config.toml
n_experts = 32
experts_per_token = 1
balance_loss = 0.017
init_std_router = 0.0114
steps = 6764
Below are experts of layer 3 (counted from 0) of a mixture-of-experts language model. Rows are named router (the router's row for the expert), gate (a neuron's input weights, with its number), up (a neuron's input weights, with its number) and show model dimensions 0-191. Each number is 128 + 24 x the weight over its row's rms, rounded and kept within 0 to 255. Numbers have three digits each.
After each expert's rows: a language model's description of what the expert responds to; "gets" lists some tokens that make up at least twice as much of what it gets as of all text. This comes from a sample of Wikipedia text that the model never trained on. Tokens count by the router's weight.

# expert 12
router:146123100140159054146113144088057108122133109133125132173126109129114113125114112141167129137142101120135117106151135109095110134134141158130089132109135142118142108069114134142148142174136146150108121108115125108129145154104114071146146158113137149117126138117133131147128220111104135107133106137124123132142132125112143148117160124119176122120163164160114119141149155103145112115119112025124137141132183157098123102111063129130121117137159126112117127170108120106112125151119100139102116134092155110119130145152129110115121149145149151123136116105205146153139126148106110116
gate2:118129134060112147117112081108110089153160117104095116119121140171150132152177123112139124145121095125125113111140129104149107127130126093129131146112167159173139122090107168119112161146058133135142114092097164108119171149123134120093135119115122126177138072124118147090121128143137136140137134148173143112150109130143109146133108104160087120129089113110139094119126152129131121133112136127086122074136131119140094142160153152139166167164143089120110098118116109106129129115131093168129126129121169171155082120145153136071113124079138123111149097151133084108140146131168108103
up2:159116128118155106114126174099098146152103119129147172119108094119144134150116154125089149115124120112121138127106115120171141114083096152105140157151141159147089101091149085096145137128133124101121120092107109156097104143097119147108109143133129102170104182146150142139150177137109160122121101163091132117124157176168099093146136175067166155132140095142151157141150137142159163108120130129142139141150111171141148096127147145117128128088146180143188169156139113128115148203145142130127138095142129144132128146121132125150108115153126111132117164149147138110142098153130119141
Blank or numeric table cells, Yes/No entries, and final two digits of years in ranges, such as 18'54', 20'04', 0.
gets: " ", "0", " (", "18", "00", "man"

# expert 29
router:142123105145159044151109146085062114124137107131123133177132110136110114122113110140166132139140097112134114107152130113095114131138144153133093129109133143117138108066114127136150137168143145150107117110113125108125143154103116073146153151110137151118127146118132129142128215109104134111137109141118121131149129119113152141116154116120179124121164168156112119142148157108147110114119111022131130140134183156104121102109068124132123115132159120113116115172110122103112129147112103134098122136093155111116128149149118120116124142140145147130127127108208150150143122147107109118
gate3:130144114154140154161157118115107109123126139096093157102176129109161138138126142152142120145108144106114148111113180113144130158169119140160126150112129149143062145130084155072115130067124139161139141166142112115098114128134108151130077118134151115130091108120193124145096108128152126130131157137164115101117129123142124115133096140146125143130179138110122163096128148169136098120141144142108132120157126096138105102183106123110095178105116095158151155129109140171123118105138099146166147052153177101118146133105135164147143120124109125135136149144149101114137114102148133175
up3:131099172126136121115133134149137142150127107122151087145110175136112140142132082116161154134167115107158110151118085136107118119117152144134112114135117117095155086121130102161144157146128096116117085112102135140143119105103150118118159114149127141119123159110084135141151097145103126151130144119091130142162120114136096153143156082103132098137129114166145109186130143090120139179118126119193146143068140159116172142096152125154125121189123158117086175138141146094123145124136130121115113178098079155126104122148119071139146155121127132108175099159107132155098158136100145113
Month names and year prefixes in dates like "16 October" and "in 2009", plus scattered word pieces and nouns such as funding, forum.
gets: "20", "19", "2", " April", " March", " was"

# expert 19
router:104144125160094124123124119161122161160136120126156079114122170094153160125147125129095118102122112128118123156157156132141110154171131114123151160119126134094069091110171139096135106131124111102124123097133111097150123081129163159125127138108102113157120137146160130112144090118153120141108146149113142151140129113157061119100085169127121132169081100094134134148109149149145087135141121170118102139073096138115131173097121108144120151129120129122128161141138182109126141135168148112163123136091108114116145123155138119141132102151113156157132128173115105035104127138139106112
gate1:105103133141127136108127127165175115138093068132123186093134144086136137151151131129162108129096115106127140073083148141124124138130174129110145113129089118183142156120134130093136116128128103083147080147131157120109093117146149187173134102157119146143123141123121076142117109123135122119166150153126171161170152151146143103142102110163153169168114122089133151133082119138125141101133093164149107127135140121125121153169113139114131148091137078161144148121131108122118107093142139160125100116133129149090114079098101136102168135118110105128131139124127130097116138156130127082
up1:156140139107136103123110138088094142087140170144126077164117123181127105116106132128138156123163136171163141176171105127133137146122124134157107127145165147065147121140100121143128091107145157177106156103130106142130166124101117086094097147106136100104131135135139193127136150113160134148090109117124094060120117107100126116116147145080115092085131140159112135131160124134125130131139126103124137123119117112115146124080134106126112132149125167092114115122101154121110122154117118088154161125108101109130133186136133101159068125159178157114138115129115114133134105100125132164
Prepositions and conjunctions starting adverbial or subordinate clauses, such as in, during, when, since, before, that, often sentence-initial.
gets: " in", " on", " In", " that", " to", "In"

# expert 21
router:142131103143161057148114146092051107118131106127125130172129121130112112120116117143161126134142101113131116105154123109092115133136143154135095131111138151118146111070120133137155137165140141144100126104115128111126140152104116080138142154112138143113127153113136132136124210113108131114130103141126129137149125124111151149112157116113180120116170168158114124147152161106149109116126117021131123149128185161100113107111065132133128119138161127112119120174104121110114128142118109134102126141092156110121119152153120114122126144142142145123128118117212151156147122156104104110
gate3:101143079105115141089122130104129106110115131130124109116112122147146104116099094089109134148114156106135145197117124117134104154133097142115117139131116137156112127144147168140079121152079129164138142146139125128115151140151118149151118115134197141141112173092122109104125143179118167142138131059113108118142088132130076077142126154124160150088119138110093103138112166144120148125132126126088127146165130108153118122123138119123129139167133056107090169147195108100106149105140102130165150153104103150129159098133115116122119127137137125117128094141155077132119101147143106109
up3:103136108104140132107095122124110130106112064112112115130124166146129136123107139141165139135118133137122142151106147126128168123125127071124110129129165141135181135155124142123138127086172120137090114115129143107088089080095136123137106153111132100127086122129117102119122125138102085122136129133165170141105123104114105145148070112083138127127085163129149119137099102137158102116163091147091162126121162095128099106156149102097150163148101146155124137133155087177137151076079139147122122082169121093103105138148126100148153128155141123096102168091082135126125135100098129149
Sports and competition words and Scandinavian or Slavic surname endings, such as Cup, final, playoffs, championship, Lennart'sson', plus spaces in score tables.
gets: " ", " round", " Award", " Cup", " match", "ians"

# expert 23
router:136133103152086103113128145148131138163150109161149158141122114103131200140140131096137144126107139104129175143125137134143102101087155082127101116103144156122091083131091125125161099150147079121175128103160087132150129119103118108136100142100135152111156133144149135129165141111088135150098142133111168131096138111122166122104118153134139091118061147153094127146098171157115132156156109114101155098121151126100138103105168101151124173123157119153126109190113139120134156147110124091163134103082140115102164133151119157117113130141127104154147121130144134133155117145177161125
gate2:118152145162103164126111128135101159107129121102142051162171126106139131143137127116105141127106139131137134119131079122135147127142148129130140145130145157124178093126158098149120131127091131165105106132110145140151171138157123121143122125112115187127168137133112135151091111102087103150131105128128104136136141115125114125115125123158180108084137169149087132115164093153122123126123129107125089077115144140118143123155112148138129080095134135096109174145129169199138101099116149107140142170172161173134125071110163119134109118128121176144135139165105130130094161093139149117
up2:105166150110092151132120135137086168101156141117173097148146127122149103177131144121132135115123132118142154124141108116134148128108148124149108160120145140099122108106135087184107127146093114179120129159102114139114176122156087146119124137115143162106142150133138125154120113103102152143117119144136116138134123081153121145107125139130136128090102168139071124117157105137151130170127155133167097092098121118080154118178130128148147056113135136134115171151130166149149150106125134112135140132156147176142092109105196103126080144131142178115149163146105142146090138099151143158
Pronouns and relative words starting a clause after a period, comma or "that", e.g. he, she, it, who, which, followed by a verb.
gets: " he", " He", " it", " his", " she", " It"

# expert 3
router:114176137123152139111118136193151115152132166137113151129124078096132159107156141090123103129114120108141154154096140103171146120084091126144139105123125173132133091112142108148107117147103102105198151177097092119136122084101098134147091126150103138131125109139125112128130137131159093129116112106128160137147156120129129136083135129119128164088139083148164123163079129105147101130154140137100130150078119143155129161111134097138132120123130143122101154166106144124169162153123147115102130137125166193088153130116131122157132125150150154140169156125131129073150126135150170113
gate4:104130138108136110121105106122146179141137154118132134116088139120127136134131171164127091139164102126093115113151108076159129116069130136141109146152150121108113162134117164135100157097156140143125135152123110119159105120113126104101105120156120135157138154162126144082100109088074151181130097125131131088127133116108132124155113095175091136112145133088103153113105179131083121144176123169138127137117101124151083111069132143088141157160146116131172172141136098193118157136172093116143126125128135129137123119138121098137102132169144126176119132154107150123126106110146127120
up4:124123072124103157127099140118156119159148127137139122153117113145102143122115117124177097118116160138094102110091139145092139156148138142124145070132134164092127213148155106147141097159081122176137142130111174144102118154128120130087155146120154094134117154116149174112137109103146084141129136141151125114124151183122079126125092154130103112121154089124111147168117152157162106109149130130147105106128166107133127090110126118155158102157164142101101131138099122107105126157137102120149159091136102099101142129150079118171104122111118102121145153154140144130155137114115119171
Quantifiers, comparatives and degree adverbs in expository prose, such as most, more, not, only, several, highly, mainly.
gets: " not", " more", " most", " first", " one", " two"

# expert 24
router:148124100134161040152114141092057109128136109129124131174131108134113115125117115141159128137143099113139113110151133112100111131133145156131089128111134146116134110067119134140150138173141140145110122106116128112130142154105110076150148159113133151121125143115141132140129217110105135113128105145122122135147127118106148144116154112113174122124167169161109120144145157107143116111122118025125127140131179156101124104109066133131121117134157127115120123180108123108113132150121107138100122133099160109119122147151120112117119147141144148127132120109207147154135124161103111118
gate2:105138135167169116120121080144084160137096092111159111129107144132129140124134143097160120131124076129096145110118159171173141108129077079144125159147118161148148141131142156167092134107098120118139138132140131145134140110132132084102105146121120111119092125100131083140113149163136133139121144142159154080127111127084134158143097206127128158136130121104129095129149151176092146088127137125171119130186121125122124122121171138106138115103111125134108165117127162104145148107134159153136170155155127148135107144114174194165114125159114161107125102139123117131134171142129138135
up2:137121138159180116145160116139106151151093128122145101160150149122148111121127142112116151135161103106133098152155145144138109140099120074167128104163106118120135185126204170117146129111103093097137115109123143140137124162143095101129128122155107120136123153121143064120104124164136114169091122129142137084122117113109115149147102195148161134125145135094148108137125141148097135105146145110141137166157143123170132145141101151104129120115130133133156206107094147105106121136134110132128125172165149100124162148094140107142115148148120106097067120092150108116125171146129116100
Year digits and dashes in date ranges, place and regiment names in lists and tables, such as 18'54'–1855, Liverpool, New.
gets: "19", "0", "18", "–", "6", " –;"

# expert 2
router:136125110136094148104138121128143144134159131125135125142120112107139187154109139127105137114101135108122166137152150136127118109091117113128106105139095110140144102127147103144136177107126108167138179157157135181145103126138112168129133067136140134134155108163163114138135113131116121143144122108132131129106122145137053128092139118160117127076080148147096143104105122101130159120155108154125122089111115111147131184173149115127119143145115141183151125133136173112152106106139104138151122097133115092138134114133136174119110131115127082145125143124142140025106135071153170119
gate4:140150119181124113124143155122115112111104126156121110124150103141133122125106133162130144151095128139097141176097120131181121136155117118158122130128140174073108141119094112152100104100132161125132108102132049128144133095147118153156119138133120092132147123102124121104124085121083147147129107099140146113161167128095147126114129122172153083126122159152122116168146115127081132122120135115149117071141110130119124148133125120148110176098159110087131100142201082127134192145135126134149145160137125112127146087122124144148103153106098092079089138150107145100097153113108143140
up4:115107168102130122138120130174145145160134130145100156115121131113162092113145170102089096094144114148120095091152116143124148131093115148093128107127136110156140181119118162098170135143118095106152145109151151093129125184088136127128148114141128157132114116135118146146144148131138097130123160134173134163085147166161121113180118129103110143118139127156128161114125129130145131161128145119132132162103109092146122146102108114131145125165124094120150186131108118101112098178089128116092115177122148158147104130118122075083131140158153109191150080104151118176130114119159105133
Determiners opening a noun phrase, mostly "the" after prepositions like of, in, for, also The, its, their, a.
gets: " the", " The", "The", " its", " their", "the"

# expert 11
router:092135119143112139117114138161117130149086163128191142108129099124120105133125154111148102196173152132114135150148072141165156145140097113091078131122155120133110132139115134127118126176117090152130128120138126119157159141110124179098142124151095159103118084142141092132153180119088093170145116141110190132077117147116146132137158128123189099101156123184106138154138123132129169135120106118122163138094123135134104128144082141111165115134158157141123105149178127156130133125150142147150143155097127109142069114152111144118140140141109142110119109120158111114148119122127132121
gate4:106142093138166106086154103171148163107100165152155148153125128118120134149104119073103112149107131131078147113161103125151174179114130147124122170100110079119122108131106122127131100135124105102137115108106138134163167112128111149120143153186133115127151112152093108112131147108096087152123126112125147130072117146161117145150121140139161082101149144111151137136111114116119130167149117109106132120104128097127112151106174131124093137090102166108115133129122207146089128143188084127133134105132141160093130089136096152152126086122125114098131106116138142122134094105147117114
up4:099127101124162111115139128197093132110111144168152166153112108116142091114151128100131112125136115110071144119131112119145155129116118112103117136121130075123101104186105123087142081130123095165114082145126135144107130113123146113099142137192130144118153133171104106115165115082146103145096128106101164120127165170142134153151126140146130095109101149115173128126118130132122108140164123108134104113104106117144112118148134140084121089095121102100119119080135182111101142144170133127150133142124125104116117089142085157128106112105093145072119131097143150151118105093177133126
Nouns about family, age and life, such as son, father, married, children, born, especially census-style household statistics like "married couples", "females".
gets: " ", " life", " born", " son", " age", " father"

# expert 13
router:146118175143153152092142129120141134133136147138165128085145152181148121124119132132093085141112096173140152183136134155121120124163118125157126139121124099103121156122177144134133120121123143148107128138116150163129149073097141139121119143174132122123115140139118134153132093140126114131125103121136162128114142101143040134126151136172153164159149080098116149113126111129161125161108104159153139124082088133126120195159132129095165111121097154142134113107134162091103127125122176151159133145137115118105146109111142098122159141154108119159101103134095126045110149131121114136
gate0:136117114138164128112146125132121119134191096086165115134164101164128092101106144103160118099133143148123099188130106146113144101121144137136132139119140126101139090108123119110139130103075123131196136168094164174141109118148139131149134170147112113113144167123167085111122134127110136118146091133140137162151159097120137141133135144177139111084146158119098086117118104131133105118122159122138135115116163100094121109148130115122100114126141149145120159097130111087142083132106161121114125184123129128108101162117117112142158103172135204096142110125142160156166125095096124144
up0:160086134092139095114106102147143131106132130087153120133139112142141109129168104080129106130111120124128115147122119113149167068139096158122142174136138130116133124093128105119101142126129127143150093163152104139109126096106073137143130144170146146159106133087125130153160131121134149140163146145128109071123103106140147127123194106126131105128111127133159115075122123123115093140075112098108162141108064130097124110128131102134112100091188132173145128094109099126108126105133151118134142106153122122137152109140148175171190118178132146119095137137160097149128155103115108129
Prepositions, mostly of, that link a noun to its complement, as in "one of", "Coat of arms of", "University of", "east of".
gets: " of", " for", " in", " by", " with", " from"